config.yaml
d_model: 384
n_experts: 32
experts_per_token: 4
d_shared_expert: 0
activation: "swiglu"
moe_layers: [1, 2, 3, 4, 5, 6, 7, 8, 9]
router_score: "softmax"
normalize_top_k: true
routed_scale: 2.5
balance_bias: false
init_std_router: 0.0271
norm: "rmsnorm"
tie_embeddings: true
train_tokens: 304500000
steps: 5209
Below are experts of layer 6 (counted from 0) of a mixture-of-experts language model. Rows are named router (the router's row for the expert) and show model dimensions 288-335. Each number is 500 + 25 x the weight over its row's rms, rounded and kept within 0 to 999. Numbers have three digits each.
After each expert's rows: a language model's description of what the expert responds to; "raises" lists some tokens whose logits its average output raises strongly, later layers aside. This comes from a sample of Wikipedia text that the model never trained on.

# expert 25
router:511490450531523535542486544494536505475484489484531475536498497474547513522485509482462513468493457473504530492475488504548437471481531535520538
What it handles: Prepositions after verbs or nouns in prose, such as in, to, of, with, over, and main verbs like called, killed.
raises: " the", " a", " its", " an", " their", " his"

# expert 10
router:501532458534523535498467544493521484457527515508551535522493470463489506502514480496469508491511512513526497486456444520500452485524536492482524
What it handles: Pipe separators between numbers in sports standings and statistics tables, plus census-style prepositions like with, at, from.
raises: " ", " 0", " —", "\n", "\n\n"

# expert 15
router:472504532525500542519478471512521496470533494522497545492482485496483434495531525458523558535478500495488501509505517506480519526521500547527474
What it handles: Subject pronouns he, she, they and modals like can, plus opening syllables of names and words such as Sh, Ch, Al.
raises: "ap", "id", "ak", "av", "ven"

# expert 4
router:529482467470475508487452538521553498487485543456534527533551468517481505498543529505523499523448480477482521492442467498517503513476502488477519
What it handles: Pipe separators ending table header rows, plus list dashes, section headings and infobox field labels like Genus:, Synonyms:, ==See.
raises: " ", " Date", "\n", " Release"

# expert 11
router:517479508510495474512522503463503525525548500481554540522476543483502463479497490486502438511511527511556499440453470493508505521493552493495473
What it handles: List-item dashes in sports career infoboxes, plus the first word of proper names such as New, National, Gold, Red, Detroit.
raises: "m", "line", "room", "cl", "head", "lin"

# expert 20
router:525530459462493479533496504475472530487466475494527471502527501480528504460486501467506490495502506477501490534502508515494469492539491546518494
What it handles: Suffix pieces finishing split words (-ing, -ive, -osity, -ish) and general nouns or adjectives in expository prose: support, research, large, effort.
raises: " of", " from", " and", " in", " on", " for"

# expert 5
router:499530490446503469535503491488482503517484518515526436498502514502509513459490474458474491496549467525531491483491511513503485495505494517533490
What it handles: Plain nouns right after the, a or his, usually followed by of or in: years, parents, death, team, station, degree.
raises: " in", " of", " for", " from", " at", " on"

# expert 30
router:562549496524480467501508520474469491516500504481462523476533544484499495476469513472512492464489486536499472473508479531505510532528530501485479
What it handles: Middle pieces of ordinary and technical words before suffixes, such as f-ren-zy, emb-roid-ery, ar-rang-ement, L-ymph-ocytic.
raises: "ed", "et", "ial", "el", "al", "ing"

# expert 14
router:510507464491467520533497481505508538502457512540515471497474482543521486508493507511514489520536494521488509485496476468528503507507533516512517
What it handles: Main verbs and particles after was, is, be or he, mostly participles and phrasal parts: promoted, transferred, released, became, out, up.
raises: " to", " in", " as", " from", " through", " by"

# expert 22
router:490519532504466522541479555484493558516482485435476530535474530513487512462487539481489437489485490512513460486533500491556500532534529508523454
What it handles: Inner and final pieces of long or foreign words like ens, ves, arton, plus award terms such as Award, Film.
raises: " of", "s,", "s.", " and", ":", "al"

# expert 23
router:479501506500529529525515494458500474478486528519486462508502477509507510479483483501497542507528499495483512484492484479534468481490485471515484
What it handles: Final word carrying a period or comma, often the state or country ending a location: England., Wisconsin., States., music.
raises: "\n", " In", " The", " This", " It", " However,"

# expert 27
router:493547549550507469510479494478514498513483475514492528507492486507555503531486510495500451489459532552522461489497475473516487552518476538490508
What it handles: Vowel syllables inside Vietnamese, Indian, Thai, Spanish and Italian names and words, such as Rajya, Phuoc, Costa, phở bò.
raises: "val", "qu", "ut"

# expert 6
router:515490503541456497487525493476500487539589495509481506533475481483524482461477513490444457504498473497494496535499479499486489493486529515460522
What it handles: Word-piece fragments inside proper names, often in tables (St-id-ham, Am-id-st, Mar, New before York), plus line breaks.
raises: "on", "ron", "il", "is"

# expert 0
router:487474534480498476546536491483491494491481492515522498508465505475550510439522496485499505494503508511483498478490463506523482510492496508517531
What it handles: Capitalized words inside names of organizations, places and events, such as University, National, States, City, League, Sports.
raises: " and", " to", "-based", " in", " at", " –"

# expert 18
router:494516542532511482544485473503482507477485506541492516532488499499491509501485492525509483504481508538500485454521489503548509543534471539504479
What it handles: Final pieces of personal, team and company surnames (-ley, -ato, -berger) and common first names like David, John, Thomas.
raises: "'s", "’s", " and"

# expert 28
router:528537500494522469479503490491523513476510493470435514505490486489488491500529462474533507520484522493471516491545464510480493503519484437537460
What it handles: Digit pieces inside numbers, especially decimal parts of coordinates and measurements, like .153, 12.7, plus units kg, billion.
raises: "0,", "9,", "5,", " million", "7,", "8,"

# expert 3
router:512486496531497481554529480508461490534494523494498453507496529521487546460495476484528498467478432505512460471527539478492495539472462490465502
What it handles: Closing parentheses, brackets and quote marks, plus nouns like part, season, series, member, often in tables and lists.
raises: " and", " of", " from", " |", " in", " with"

# expert 24
router:480512487469484516478478492510555500548524549483453514456488489472437525466501481482507518453483512525517516446517497476526520490482531484523517
What it handles: Line breaks, section heading markers like ==, and list or quote punctuation such as dashes, opening parentheses and quotation marks.
raises: "|", "-", "The", "There", "E", "In"

# expert 7
router:526467487506480484475519452469554486502493494482484508471506481495479509509508506476522544500440502479474500502469512526479543493518526417464508
What it handles: Line-initial dashes in infobox and taxonomy lists (before Country:, Order:), line breaks, the articles a/an, and small numbers.
raises: " month", " year", " week", " million", " total"

# expert 26
router:508517509519532489537494491513515485494528531458511483506470490522493534508513496525496526477524488463484488518559538525464478482517504510506530
What it handles: Four-digit years and year pieces in birth–death brackets, office terms and table cells, like 1898, 2015, 18'37'–1915.
raises: "\n", " |", " –", " -", ":", " by"

# expert 9
router:532452494513483490502513483526557498512501509507466513497516484482487489447500504489506497503503477462490486525475529506462518514516481477517533
What it handles: Numbers, percentages and short cell entries in sports and election tables after pipe separators, such as 0, 21, Win, Nationality.
raises: " |", "\n", "–17"

# expert 13
router:481546474500458550502485505466521500502472507517548453493522523558528511520489499470510535475530504476490499504465518516459482538511511487530506
What it handles: Conjunctions and discourse words joining clauses in prose, such as when, where, until, but, so, as, plus commas.
raises: " the", "\n", " it", " there", " they", " he"

# expert 1
router:559536527481527508463521514443501540516508516474494479509485465491465526505498523464523460465459500543511524464532526495487512473492504500463513
What it handles: Single capitals and uppercase pieces inside acronyms and table headers, such as JMA, SIAA, L in W–D–L, EET.
raises: "U", "MS", "RA", "PS", "Z", "K"